python train.py --num_hidden_layers=10 --hidden_size=224 --n_experts=64 --d_expert=96 --moe_layers=[0, 1, 2, 3, 4, 5, 6, 7, 8, 9] --routed_scale=2.5 --balance_loss=0.00253
Below are experts of layer 3 (counted from 0) of a mixture-of-experts language model. Rows are named router (the router's row for the expert), up (a neuron's input weights, with its number), down (a neuron's output weights, with its number) and show model dimensions 0-223. Each number is 128 + 32 x the weight over its row's rms, rounded and kept within 0 to 255. Numbers have three digits each.
Before each expert's rows: "comes after" lists some tokens at least twice as common just before its tokens as in all text. This comes from a sample of Wikipedia text that the model never trained on. Tokens count by the router's weight.

# expert 18
comes after: " in", " of", " for", " to", " at", " from"
router:104096117158181152113150184101127117165126083138087124160121166145164074149161131137178093091162132107161128129130156083100148154107119102133117151148099088227097109063168065168167158091149120222144112119171120097128079143113108106114112130092138147116121123165176129144142173129133157110148129168132141127121117129009139132071098130129108105125115120157113159151112102100133090117106188112138080127200154134138130143090124140146103115074172127175119196125098189120149075157111156147136123126163080106201108142142171097107184119130131128087160119110097176144151134095099084086092088119152104135154158167139102098082145107100155129137098124059174099074178130144090093182211
up0:163128131154122144131238078210108130120110123113106116135161113075115110135142141113119122115107115143174140113149113071189136135124095138127143119144155150094093168087122157153138057138171102182098119155114109103131093126135138135118069163139182147157194110149155107096137153156136162138118111172133064167134077129086157125086154160088095110133110210139107159151144116079130066082103114103136121064146118166153126111111117135142075188093135085116207085099148128104137113104077148123156113176192152112139165080195175158087146134118141139089211125150177137152083148163083151132123052035148142127168147102137104142112188108110099115097075109140119139135116097100088131153136
down0:101123122123174118121088144147125157085109151104127140117169154114160136093179091106102134087127171123097159138110146108125169153147115094079098148116153133079119150144138180145084074141101137176120119128199111151085134121031091126107114100139080155147138173133163121148170142073128156095054059136127094133123147093133171150139121088172124085138148193110067120138110138092178119070137110135180172081137165134209105155123190146178178190107071157158119116151092098097166149110113141131128155120133157180115161152115127166117116104180140129134153069112139136117111157127133138212157096057143129128142152071132142119107094147069090081101165108171105100140159113183144095063048

# expert 41
comes after: " (", " \"", ".\n\n", "==", "===", "\n\n"
router:147122118107178141118155133085150091144196087188099183155125133179128098150097152144094123127123090098148081142132124095082132152166099166072085145149104124156146143093134134138155138096165097196194131160139116123105109153092173070146069098125102119090161159175152109098164093121105204134189132152141170135152053090117181143132130171099074107154099105176149118164127066083163128080116147146097123133155167175184126178092157112123101085060121144124154168091108129094094095144132174088134026090138076113143140123149178105092127120142162083108129148178086192162163121097106120103117095144181082124143126148139103082143117104126145151144097079095163107099162106113101142122171
up0:118151124054157096105096067074169090157184067160128127077176136160118142120174161154142119087126122099075096069159157062100185108141180049165119190111089148122112103080138086119199145117102187190180114128140108145106149094170122128129117102138157129175145107097157150087113114109093167181172178127138097162158123165130106172096111128084036095147082140073163116113153120110099125107122138103106145111103139178133091153111077167122095072114098171129100131130072140102178156150102168117134187161132109130160133160146122156108154114140098113151083135163121150101175113133113124100161161098138067132079157154149138145179117090096130138111137142145149108114126138123128209181168
down0:172133118117130167144083117170100087139122188096084121120137110145077097126135109122083104114159192147150145106146157134171152145167155123220120164091143156094146148121162125074102106135099105092066119166143108076162145119164145165092131130155082176089131123104148155128174133118125122105132129136161165114113101118121139127119058073105115159162179139180133101093136057156181102143179096160146182091147134099141105148109184128143150151087141143114128141119093101190106152121110084166107110127104139154160126082055095147109099175108128115100114079072137070178031119165155123113138132154078148096164163084127183156157062130157116150140140176133089116128154155063070181079195

# expert 44
comes after: " ", " M", " P", " B", " D", " R"
router:165106137114123173095130133130060108150140098192108145161130158169163115145123143153145124112154137124112089124189134109061131158125105127082155152148111055153096123110173088119181146080177104148164072126163118098141137144098146082122129091144142182117167139150182100119157068120084142122140119145188184139176120130080116148080078158074097121078086117134161191154094071127140157111073144131148103132172146141157184169134153157155090111131166156143097156083067153109120079167122159132097147100180118101161175091145119101117102118106151062081114157157125131108152094082112054132137094146176064177142164119178084081088160174095169172110131117097146079108130155134189152157149
up0:088125157148155106115069133150118138056095174145093077132156112134134107184132133162098094153109099112139129146179118111064158152158139098119147135105139113146105122113143182081200198146092115122146189091163100168114077167111147191095187087113134051176159119176119126122115122133084134048110119093146142132124092090148127114056089128114078193115126139098184153104101157131165148165113146118127096142136205141151159134118122036124086078159076095125148120122150133098107074066135129158168129113146200121140142099150143117121134165115147171106088150107084160114183106186148103129100114096140174143149128120079115148073125109040166148117087125162105116143164130089114112156136
down0:120129132119161142155078127124146113121131066121138159138141096117090167165158156113173114163143033087165138116134165180120193170113150091139099093112146119128180158070143147108084130045100119130178132082094057144158028088111133145127112159112126133077171108144100158137121157100154102163124146085099166123156120138163128182098130104085134124074110114109165168152161131181062158095116159120074164156098175161154135154157102149150102097157152115133087131108177134116140158148097071102101180142099109165126155110170144170079125125109132151102101070071135150107182147097085146119116177106139129171149140128094074100067174182098100087110176157136165121118211136123145128157088

# expert 30
comes after: " he", " was", ".\n\n", " He", " and", " also"
router:113093136198099199095124106141122128132106069148113154164158155131197097166097137187107090099159097104133109125149141077156169153186137163083087178173081099159104098114150119095105201112147080212084163105131164111097130123131120107169132081122126168112140142177138137092124107110095150077146159111115122120154099092124138188108093163067133129098074109160110152149155113124148094111124158103141095135142146133170120128096152144128116104096188122200168192097037186133127101200134155111103117121151102135144150131100142135064087153179137079098147129133139139156148135074121089134152099105179116122169149101163124111072137101091156139191142069110141113130173100071131180103176
up0:142101114112088074077101147132122138145187131108091132157099123100166128142086154071126130122104058125136107141163112161194147152107091138129074103172091172110134088140096101150085122072076094086128120126117135181174169157104075125069108111129149165132111118153160136161152101117134163174084142132111090176132134153141139098121101123161116121076112141150164197193152113158096132113085181161141128148119197124157206152085094180119114144132119151113117123147158131142158188178159095112087097124193117082115113134098141125105086057217098140126142108105107075129104116116159118119082099190135140137148156167105163142117059195141154130108124084035200088158128140133136156152118
down0:144155138105179145099145200123118173118106116140134154161135056124135146134110113087115141141100162147137111116118105107155112066076066112113192106106161128128177119110129180109167154122154149173122134153082120108093117130176199126121125063092173086154199114141148099071160137192110130165133148138113152187181166111098096122134180079094103157158113040104176143142081128131083125154129157188122122072171146175084124111140101115086163069142136144042086165124089115124085143051171174151069108151156103131154155076109094097118116138107064185151110135178116182130160134152142067108122128086135095091090169158130143103167164093161118115139128121150131123131125139155118124136156

# expert 60
comes after: " ", " |", ".", "0", "–", "1"
router:116123116136127137110101196114092072161114108195128132127159128158185121166096138171162132129142123144115085110183178068061130181122100113103138204194105091203112117100155088125180153103166078211114103172128111088117113149079135156131121109118126187101157150184178122128150118132110132089105154128169137154129084105100140133132075137071081113096133095198155110129129106095106159115098186070133090150145164123113105118130165154143105112135107153159091136089127171071155097135162170120115072055146139138144144127118117106082143123117146125117128124166077169076198100095091104082108122147181094139144230185172091103158142149108155137158153090114103141103112115153128150101142
up0:162120170111117124157056119087086097101102115118122101152161073176137100115156200150112160149169122102095103096094177131096186150140167178167111190180121117133077144108119176157116137099128116086095162168130107158114129131112146119168145130147125174136124134087161108092094145096153147131109124121155098116160177160082072166096123119145114127135120139131079174143064117163145128088123163164090167071118128154080161151087095210156137100186162136142111126130150127121123112112079133179165146150121138150144047206090086104122138138136076144180121157085119123100137170088030104129128118107155103066130177169114092152157135138117209166087092136133175077123114131087121129061090
down0:120068139106136156155096110188072139172168172191131129110166150127103088172153129157121122186099145100097162155113134145135110112090126083099121045087060139201146083165133110076133166180161173138122090137091103171155168143151134080147091117165142136200110090116108140154183092159141137141165118129136134060127117134115117087138140065078154149109129156152110167124077068093111163143165132134158116128144107072140169120143075098138095153085108150123191126094160150171100124114089164094058091118110155123154091161148096119109064122082167100126134156124145116138102127103146094142167135072061110108128178143155113092103134091104141139106137164169136147172087174182209167117122

# expert 57
comes after: " b", " m", " p", " t", " d", " B"
router:138118127128178153121147158110057088177152133157141127148124118201139091154114158184139086162143129117118082085195140092100089138171146141144119158161083129239116098136182106145119182122149096143155110139188112112123085183116127109159134096143149138093132127143201127105178107101123131132149147158180148099141069172099157132116087160100074145107035155157097119153084120079136146108115139120190122136160157166155124094104146201184077114093102163183147143086122127125086087124093108114127098110159105130147146128146174094117077142134118060116165165137143120068130094114138076068183108113154097089140152193150082126098145100101166162168096116106142125099083107071118156141122
up0:144108123230106138101074204141129098110077138134133143100132161117092167182189139149119130140150117115168173136198111086103082128145068142160087079163107141100050161092138122184107125132143135092087145161095100127096148067124103103174105142108108122091117114183203146080129092072127123108152110120128168164146113143084167110148106123147131099097124177107197137118176149154115120135189180198160152081142096116138132104125100118187127123121153125118166141058106113111145149156157144149115082150136121120141115133145134125118158165192114113168129174195118107071191155161126098104118130055103122150159099107093083109134059115137156160147107122170206168114095087151119144132118
down0:190146128094142142140116144114144069091115085118223128081141130133160172138060128131095107141086126132164084108104079155132085077123129134088138133171115128058166114156087168124119093159073125048144077108178111119122157140175152110164167161084155133110161151148161133132085136153111142137182089215206123185133102123197173142093161112198115120155135170136121185067152122151168162112113115131119113075173073140160148105074113126105116147121143129115105153144144161180080169107131143139150039130148074118103072115152134181148151132147084091107117149114158130076157132119114124121091153099177156089094100130120132084135171093174111123157124146125127101111085153079124129086129

# expert 28
comes after: ".", ",", ".\n\n", " that", "s", " where"
router:120143066182128197098161136115139102130133116133097162168173178130146049159083136135140139111143125095099132161161146115130151135155137168133090149165083111164096085105144123125108155097112077187147121133153163100142084129131145153138112079095080155107167179189129144179215167120077153102180095186165153079163123097105120142112110143118114052141077111150130134187128109088144151126109175113132098132134152139191153139122115135174086092080133119173145153142126157127120101164103126114124089125155092103149157127108102108091090102193081139086149144106115151108167124051115063110123101098170135132207156145154106128073180127071149152158127038075086124114155109135099153126196
up0:123099145086093122082081145126149093082136121125065118185127097106112145109108141168154208152088171152118179160097080180101110123139078217159103136071138071194140084086202096138158149153179100154157159180124073105124091131085188133110159082096131200131106095097145093115127175145131098108168120133138109114113157113191167122113108127107154105145175134125150163150121138094092176092125130186100114124109096131157103125076136158142140119149142171081134123120169124084119152109089139142155147074083164161114117113125174165165090116166126146107111120110126116098173058096056137131166113137108176152132117104096095077135067188176148178138124120079149184141114157148143106147104
down0:163126123143159139147132149165160097104126105210165128125091107200099126067137111150140108079137114145189117105112152078135108108138140130122140154177095090082152140155090108108095139157140085127117078141149124149164164165098139042091137094145127103124127195133092057134157103171122076116098123139132164163139140097174160093160119121091119132112167101117178158104168124167206096158150093136111098122126126105179076132073155091123126113110150098129136131175124114146125126064139133135192107119154124192078133103089142130134105188111128081117095152130190098089174056187140102152118109116106122085089167132179103156189113146162182174164164158129096085084036154095092115081132

# expert 11
comes after: "-", "\n", ":", ")\n", "°", " ("
router:134155091132151120127132165123139126112134064176124130146142102143140116195109187121100099125110132106119137097142136078056106137136128168148166155138105105153165090112129079128120140093179095198134168141135163104106086171095118116156106110120112177111131148209155101118134134154156178057118168153143171083113100095099186134093095150116138126111109174154111111129088120090153116063121218116186101120179137149128134167081179154127095109094068149145116130084146106055142080133093173094137119104172094134216098131119107081110143109144119091112090132175121156129124124112052118065086115134196103160199132163198171110113161160110139150154124132103115125093129193115094187153145
up0:127060132122154092131180067137181116136119109078143128132092108184119159167166159152109127144136119098119116116176129087104087108181131116098107152135132093126106160047149173105125131146084083129117116158093208124074134093090142142076101161174078168146170065201087125164117160172161115155125120123129126192119112147119081133104155128144148093184139142082113187142139108150185114096133129134162128157127125163098177175155120145061133085108095103105156180087134083098102115133128109165141167100142103168153104192145192100162108113146080121168108169124147100129079148059143092062162095146125084124148063155139171130094137114147141116073085146140134079084154197118160161145145
down0:149130105148096158132111046114095095124136148106123089129136121107140106192105165118109133142125130151105054075093147198120161183161193106145102153122125084156132133089103151126148069104196081130047175155123104140133145096129139090154096130126138082120132140145122142083172083162119179107170117118199103155090120074184171131092160085175134149136167108129171135052101040157153125098131112120165082183129113144126180094091125096161148066115105088162138117148097149192132141085135157069162155114125126141131142164164116117134108116160156142070135106082161070169120173114169146150139119070124133095126112171091175115184085150161164133136092124128128189156116114090164090136132

# expert 29
comes after: " was", " is", " are", " were", " and", " a"
router:126142125186113170123119109129106132108119112158124094163165108125146071173100152198111073126129083113151093141133141069159169169202146169095121200169100091154162107075123082147111180092112079205079159112200144115120120106112160073142137105136076165109107161172109115084140126073114168097121158097103143114118084084110164166112096152064120124103119122171091158135089125074171078147102186154147053149162133156167129129131148163164130114127113153186179194104069149088095097186143140117128120122162080159148146101139134128091098111163125114138135160124124143156146115118119082156137092116145123128156162135185075106113110073105170182189113081109123108108178102090116149153153
up0:084096128098130102121101161090163116158103140098171098161098169144106089138103121157140147171128154105082136137166073153101122108084098125134126196116120104128118118114166123156155130169092159085182104092148115113089119162188174130125124182074090113123086153136156059101192115129109135113111086178135149100123130137179154119096201123045146105089114114137114129109105135099106103098116143116175083148179113137161144128154147212121160158112123170157135125097119182107071166139154122107068085058118095152140141131136127110125099135114143072140107130173160178108228127200162140112117135187108142159142114102178067138103092106152179128127132084146117196120103172074163110204089
down0:071106149050110099125117152143155138136170153153163080087048151106159129151143142195148134093156130036085088128099115099080100105146142117155137135133165102113140082113139120203116122086122164120130102107174084177106158145120093115092088062151085128136103137162164153068117123071145085065107153133165101140186117148144099154153141160133138148136145118145138185109096050145178104138125107114171156137150129102106122090153155119115200133113152104103120134075119109123128146114166108103134084145136143133123150166170155205110132163097146058130190117123175138106135110152131084165139150109177099088152108118162107148115087153152196132118096108141112219109172076148120184141052

# expert 10
comes after: " |", "==", " %", " Votes", " |\n", "%"
router:076126087142109100084119161064111066147156079184107125144141102154148121194111147114093154188147102127116083095148165074106165203132121173095137198201117127150120141090144122177153209126168095204086110127141126090116081131086172139095112047119114177100139155214158136131134137167108182099151154168122167108139116108094192106103082157115137156127085112146148122121085140046135129137116181115100102132157161158150125164092129122113110099116139113128129140142119120122139097138113188101087071077159111136146190114113124098107131118153125086105099147150103139141154110094083101079132096101135094146143158149162128131106194117106151169179164098132103138108181199094100170130142
up0:083128154168094140142108116121096111130136103200160127173069158071188160122108167127092111168142106142099171100157131160111148179086059120148215121149124162200100128174116165127169102087143094061152121136164118088086118158131199163147088120146135100169137105105152121160103132120076164155149171147118098161207139126118116133156113150137097189115120171128181095135088088090102139093142090129140121098080140095166091147121129126126124110104072098187105140141134079081138115112177172076062122095191110114123134121124135119118167138171127130184089105129117083133171160108098138103144158102092085150071133155135152120143135086137169151185178085128156055163105140098158172184115
down0:098157157178076075156091086179145099130087134119115103095160144107101148141116138106108129171111089109110139156118132117125151072148178111097104165119147123109114112222130099112027148168113112059130165093110155092118133124125182104171149155158075111142175144157118094187099156103129166129093115159176129132174112080095171132150186149121171095198104150120083144184155109089109175096085128140148126134098094159158093108156059179108193121120152139087109102124107143090136138125103185120177134127122086170097130123127129208102166149090118111122090066088125139135091119134149128095188099085129113150097155184186110171085179082175142130095085107166115125125178125098097157141132

# expert 1
comes after: " and", " a", ",", " of", " an", " by"
router:109073118158115160112180116134088107132133066160119163174175114188142072162080142168077155101179144126149091160142149084123143125134135158067098170148112090143114102132167047117120121096163101203151095129191142135143091133082140106159103116074093160116143122163162096069130122111144162088141132153145163115167135128106178170120100159094072108080090124168165180170061098112111168129104167122102094187123137172120128149073120122107112103093137128136167176113116156062075092168127182117136104078160119122158170116141163095110123112158073077089157141133110193130171106097094099101114133157157103129164208190140125124102147097101171156115163096103117095101139103115129167181145
up0:133093156183157158148161113150106138132121160127132126135125141122153097128112154144101186136069143131103109212122120110098102053143114145106151160173140104088120160162093075122102092096105104136176085183188135125123096089077137155091186135132100185090128205128141101072137103123099079104121194141150091101172053099103144157160159165085167157175123134160119140123131172118154123145105105152102131098155105102116120087133160147202086140097109076113115129085133180039143118123171127076100150063147114149110082084136124144143127159128116132131087105108205115163166123164117119063127121097082138156102163165164131147134083065156132181166171133119107142134175202109162174122117
down0:125107088112185168105125150157113114130206103156109098157089106145122151089131132152215177173123078148149129105176119140174169173087107171101174084111140076115118125134126114127166123145093116057078153153165103133110169136164179091155119111172190154093152134149133119095102122126149131102106127137146141157183170115101112086102166061101110132054104124117121112128115072122083073132166155096169152061133200100083158092145121168124108092085176130189110082102113161179144188110133081108124117137110132166161128094172119128139133112058144072131084074133080102120133144135163142090165131149171131040089116143132171101139116116114152140107065156132186156161104149118166130114148

# expert 40
comes after: " K", " L", " T", " B", " H", " M"
router:133135109151142169094114160086066110147142120189141182137148087164141104183105179194100096149152119165097080101209146100102145125141129127143135116119109099190126116112143100157189177144168089126124109147157124098121163229125114150167084088141154111127152131137160108141150079094129150121178130156146148123174088150043129164084099138109058128112113144166158179164131058091132134088093139108140088140154132157124165121084164151174078120118139174175154141112104127099094128127119143165102112102170116146156152116151138081103076157157145088099164171122107129138147093118127054096159084106184060108148171171110056113139143068075193182113142101131178093114109126139122116134109
up0:124163128114141098160079154101153184122121099193112170163149145107102192149100127121072079084069109148111115111095146162132105109120203132150160137177150130139136134108102095149184136141179127132128137086129117115223171140139099107119056125144100133121100162135129094088145120127118134153119119150105173094188059110092128117052140156208087183125171172134099128156132143083101136124122157136123137091102152171138149136088158168164110153118128137123182200163086084093075126105110135133169161152156122110157151076092149112130117134163070117133094140096073110178107116150090088178154071150092133122131160099093068162170126136152120196208078087162114132164154148175106134092109
down0:125077160090093150099085078171066166088112116108171124115178133026128104072115144185092109124175077109173150127096138144163100126088088119170139132157120142146111178196142130135106149104136150095122081120139153141120166100103172126071135118057133139156102156102203137114146085185153124114107128165156124092123152152188188111114090157174146129140142121124161089125096169089127158140099149044124126144104082136111090144183113140110095148091111167118177111161180117226085106141089129156161120090161136150148098102162118185118109073139164084073132072156151139134151127111168117109172139168076114150103074124139136142148096118093112102118169107143131153194125074136125128170112

# expert 14
comes after: "|", "\n", " |\n", "-", ")\n", "\n\n"
router:145133080188167136111095130133140118150119054184134155123148101170149126200137148134088113141140135127093119110156121080090127167167105133143148151148143129150139054113126075121135146142194080192131140157133173141138112157092155112152095084103121147114150155183126073108131138124133168104132171167108181133144089049074136131116101203130134134128100163147108127132077108080130105086105213159142070111138145162128146148070179127135110116111096123189094124067133162071116096148116161099097091148122090105214173111124109046118129180159125107120126114111106131129124076102094093127111116085182091104176135129155147117094163172071142170174102121110144130078161177132114220146130
up0:110099116145102165152181144129212095150137054105145229085157135090093112106146115150128116156097165072168130116126153083129139093171100089136094093061098101117139111141107073077140105135150132087191098108129157113136097141098166163178134134129149113118086155118178158126076142094127138106101092135095086139137149116117121104190115130185126142118069101129124090159072142091195151066083167119133113078044146103104103110118083167100094129042124068177123133181123102120131161155162145169138187069166064132109138144144121137128159110150180099095146100162182111140166116100103177140128069148156140168116137136162122137145126103153090165134120099125082125124149131118141186103162
down0:132100139128153148064120091098135156174180154127140145139151136142133147186096128051100153138093132125124063190188096104156126112122172097101080149106074050180157083110107098160113121141147085081148148129142136169141084095127128134128154063180127179154142124104124140129069122094113111129142140083115159181086089156146138118118097135106119097091110146138141115128148109117163160181167114166154137191140120083148184109119142079128116140118134129040196175075119095125164113107107092155185133156127172157175152141119085106158077135079168201142135122190106093172114082167192143138151075097126126051085117145088171093082115147143093122146099089156116151127154116144101126140183

# expert 42
comes after: " \"", " F", "S", " S", "F", " T"
router:162125114153163180067133184131110072146187146198148132158172094177152105167129155133104101147191139107113101113157175118147115126176111132117097124131090142212175145071154110112124154126129037118165109129156156128142119161128172113143084145145130105090162144150159124115156119092087124113158107149144171105177095106071148185107096119050088114114109117176130122147100075115087108050115121116097066144168137147147132129100198141182073124093127124167155125088159109111137122114120156131123076117134107189133160119118168057106076176165152112088129139116101141133150097135098052082137104129142086089147147202132063071130147119102192146156135124150173091090152112120085143134149
up0:172091112146108144169109122133186126138136084146112139179154170104137137114138157109150173130123168085074081134098110145126166147105141139069135124084127114114118167138156107112098154142126098072083120084231129142182147090172133054121148144171155146081127131110170137142100173129084132161111142174105181130157149066119095108170130101097096114211079122186156201101102145155115126082084137104120088182137149111125110103113182102163102110076086103135168127148110129088121101100104081103095092099157057176107130126148176109138127176136130143102116150132135096169168162151092043162177130094106137137079107097109119128209148131190128147165179139163092130084130093179095109131110
down0:128135120139069147101142112120124161120158068151109138140125087187148093128110127167135049103091097087156094146093163169137110116148195177130136188202138130174131128188161082118137188127111108168079064126188119110177112179079099109035130140110151169095127099118126140123108147105102110120124109141183143131106129106180139136100064102102152146117056119158187135130183135133087072094151092101126109127157201124122082106134135075110118171162121128102100162161137081052115094142074126145106119152097131115169113158147055198164163111168095163111110089137130078115109101134114158156152115186094117133148139140169132160128131111165133139118123161078159092188160103156105127149178

# expert 8
comes after: "201", "200", "202", "199", " |\n", "198"
router:114138100163139177087117174106105099152142092189125193152133097178139099148112136142115096119136094148131143135181144101106137117152089163096097152176114102160130133122120072126137143088179085199133107151133182102149102137085140114158113102117172155107143146146142063073122166129097194128142107153164154129127066064081143159099079187078096133117115071145119148168112084073125103066086208100158093135141146171107182145105186120160125137127171129152097149090103184069163081170103161109151108121193106096183145132119121083104148161151145130103121117116097144107165116112128137106073124137161062126168180138140111118100121147081163155162134096117158105050165162147103147156212
up0:180148096129129167079135198114139114208104087159155136134139186132077114166137127129121166117115148087123092159095126136052144117181118159129127113149118107089076183160177110133146093113138103102109085152163103130112158144112154137127122126100092165127107077090112170168143160126106102035159143106103140163145113068196138118086143112110153173113113090168118203093131163125157086101099137075094162107097115142143100167174187138121094149104136086072137124118180131178115137108160049091140079138156066132153158159130172089056120125184054101183162129112142123168085106158116141130131163144132122118123149161166168144132087163114139159051148095093168162149087142089135135145117
down0:156134143175097161092146163158164161075155181133164097140145072157153112069059121146141091131144131147098177126096099133066223096117081116087138191115171133045090190129123197079092096183102130144158103150125118078168138133128051134121138100110141093186132129100082150150104163131116114170162111080175156101127105141150186187165119123121157139123187116146142132150182152139154132101120158178134114087082101158106123100137141081124143087121118194106183138129085158120141094132114119168093115118073118083119092146174169143132118104128109126126117123143115084107105125133128135029069086170150117154080130084140098147111147168124123183165081141162126127109136135075145142123102

# expert 6
comes after: " of", " and", " a", ",", " with", " for"
router:149120137142148141125186137156070076130153086164103142175133092207154083152117115170118175128150146143127105147143145095084156113138093174084117180164106096148119118102182085103143142092181093170150074138184137112093081142072137102122124104117101183090136116166171049092150143095121160071161135159158181096172125146103165154092087130087100106103101133159162159150077063105096134102078159142125100135153142163157163177109132122141104128074152156136143168102100132089115093180132171142126124087163105147170143064140146104080120122131105084068154133138133167124189120107082084068117131174135103123172182207129103110108176115097175182137115111081153084093149129132133156121168
up0:115135096138169137108122121145111092153111184114161164106105119145145103161103113150065110098184113153041074156170084143143157110146110106119147169084106118130110098133103108097125112124169154146130173147169143150127142118168113159106180059167156106111096144191214022157120088133119102160145089144149139101161129168169165203140099093091169122092168091151152122132093150069180150156126111142141087182147135140102091126077086176153130163098149151153165110092137104104144067109144132153156089087086146113096131082167120079065122135178109143174105115153179136120151027089077061149088144081164157109118127150138136128156142132143119146146099129133068112104080131119158116138134
down0:123049104118116105096100177162079089117110145094182164101135145178109151127110132161128166169125137106152089168128146132088135154117169104183132159087088159109142158062117154091136090154063127182166171161073141083056122126116133067177104133122145162091127128095109087122115133062195097104072167094124129144108111124098103147119095112114133143071109100102148144107152158174194159076136155193158189084135140170059115100137110165122117183107114110098097157139123086105129084142121159115102141156134139119132154093104180116089131127119118171118162098159135157123179063174089146178110103090120157168162112132140140152120123179164140115181091192171103102160124155174116099204116

# expert 56
comes after: " |", " ", ";", ".", "%", ")"
router:136098146134124112122115116111104101126155121168143104157131137175168098190096192115131166158156128118153106111133158105058125128135111139083117234156132108151142117119128073145160166097173074164133108114177077052089107129048166115111117081159092175093140139185123083083120095133065159073138157187170153136120123130104172164131087170090132140124092106179155138152103101109125145127119167100107136162121162143131163136124187178188122116130138170103114128130094163097110102141176182127122134004182108144107126103142147082092108101145146090080123150136115178122159087120129121067154110116126111151180171143144054080120158152106173179138145090105085121111123137130138172086122
up0:130164172113115143119188084076073134101113143123085225116159126117153080132162175122140187170150117201069158137154176100134153132178117118097116082175138089071104103159151104151139147128139084150122184148117205169123149085149170112097139181138158129192127142103109130075124143113127138109147172135120162073128132100089106140092125091086121074194119101089113065145131116098143103103113133152118162097140133107149182151105176155063109116145161143130111133115080082107129113187145107062122100164155102089180107152109158140205031168080081108116133097080130103126122116106147118118130105137135113136176173127147117106126171155110119172104155114062088120171110153105155084133124
down0:125146177117124176186123085103149114110089087120100135130162129146119089110123139119109144172166154085153178100125130156131151088175092135150135096088149160061130109062089166117177135146102095066126114164111125092218138117114140183065096102103158048205129113126116084133176154101137128157154068161174151129089166136056175140136163133125126170097169128123170162069148171152146167128145079180085129144100160164136106177169128089156105113079143180154066171114086125134126138103104130161129099172115125135095150182045131091117101150127128113173102160167134103125102131126056163123111080123097102096113118177109099108111125176117098160150111104199106170131141149090111141121113

# expert 46
comes after: " (", " \"", " ", "/", " un", "-"
router:147075074155172181091179183124130080126185122176107113119119089153116106149101119112129069143169153114128122132179173106122126100146096150117092111129093124184164153077169094112126170128137095135170108139149150129146145118103127107128059140134091108115133164162115121111181132129108173090178136138144149133174073067090181173133084158061113170132099127191133144141113073107123112070077146155121049161190129149190123110117227123149092124098100148161154140105146142123150122151141204095131052102133087142152183089111162090105095123167132077129132129113107171135171067138097109085114121170150113096180123174145081101104138103122177144140129084100107113099164098109100180137157
up0:114160068102184115109107157078120165128150123138156136130144161098077152115060098177159157186097137150066085180180118125173116139150176112166152163086132122135071121084122121146125139149168112134095144142204132126115170096146135149125139127161134042147139129075164107111080128085123106145091093063086160037118077105066163090117150117147081113126120158142137095105152155120132114122092084153149138156182117126088094156107139124126094132115191113150116160080100157135099161137195172111164115132106140140121121093125122084159194158106077157100163205194079100056159149112137149149127115154126091148101181174149111086150118106138131145103156110103131153075092138197138134174129
down0:092157142114156055109106160128140107136132154136132125139142149168086079104130110093140186173194148167058156168147174106160107110115177108143119107127180123130098089187069149123148146156115079125143178078173111103127120145162115136134117179093135138124175117069169128108189155149153144068109105147107076158118115148130183096167143076113117147213149082159144095081134110150132092110130098095107132111173146169156108128099096109111110052182095071111102108091137099152132144156115145171158098166077160129124150100183119157138137118133128212111194110150113179144166076144135112150096192163114137152159134137069139075126094106092096139075136093186103108118097115149078087120068

# expert 23
comes after: " the", " a", " his", " first", "'s", " one"
router:123101099163128158126158184117093077174137089151071161128168105181131107139141130195154092111150098094135114090164168079120144150114124127110113173166077069202154108102136087151178120082132106195120112154153157098138090112069125130151121114098128195110154163165150134120134137115116170150175173153119137123144113140084119181143092136110124124134087102201172161157040096118138125115086142113107045116180174138127129160100131166133141090090165147157146189113135201096120076162066151131102133099146081150175147103122152124097122129137087104116101159154064129111164129097074098102103111077159093106161147160168067110088141095095166160128126115132167122070171133108111131147198
up0:100141098132072186118121157166117167100143148144146094125121116141171166159182140149115132141144114161089075156130137168121131152062101142203182115111100142115080140104128129145106099115103116153121180101155088153094066112075139175164128216149119103112067144133143129130176117067063071138084157139108130179157112119154153132132169082081096068139108115145141121145110056135144178162144181174135111096084120118155107152130114151105097081108179137141140139140140087104111049159147114119170112219149110105106157088142112121143098153132098060171078130139046089086174125146107061137087099159157154085140106137148118104156127073058129149111115122184109135097172125122158105114117
down0:192108135114194081149144138125198119093116094104160102166165118074115102082131162127059127140084147124111121153145140204180180068155159110106188135118099154143194103175090084087109114106178136093135133120112146131051161126167174162125048107150103133090155114172105137110138079187137115098077081165128104189096132129123127147091115172153133099135113110126097099064114193125166135160106116098156089161122086149140102130147142089141107171085093137127143164144171109143110094137143119109160052075101181106106151115148179123118111056128107077110154109144124203131075156160168141092113160163155183122107124102085105145122111124151134136145113123112122176142189156131102122153177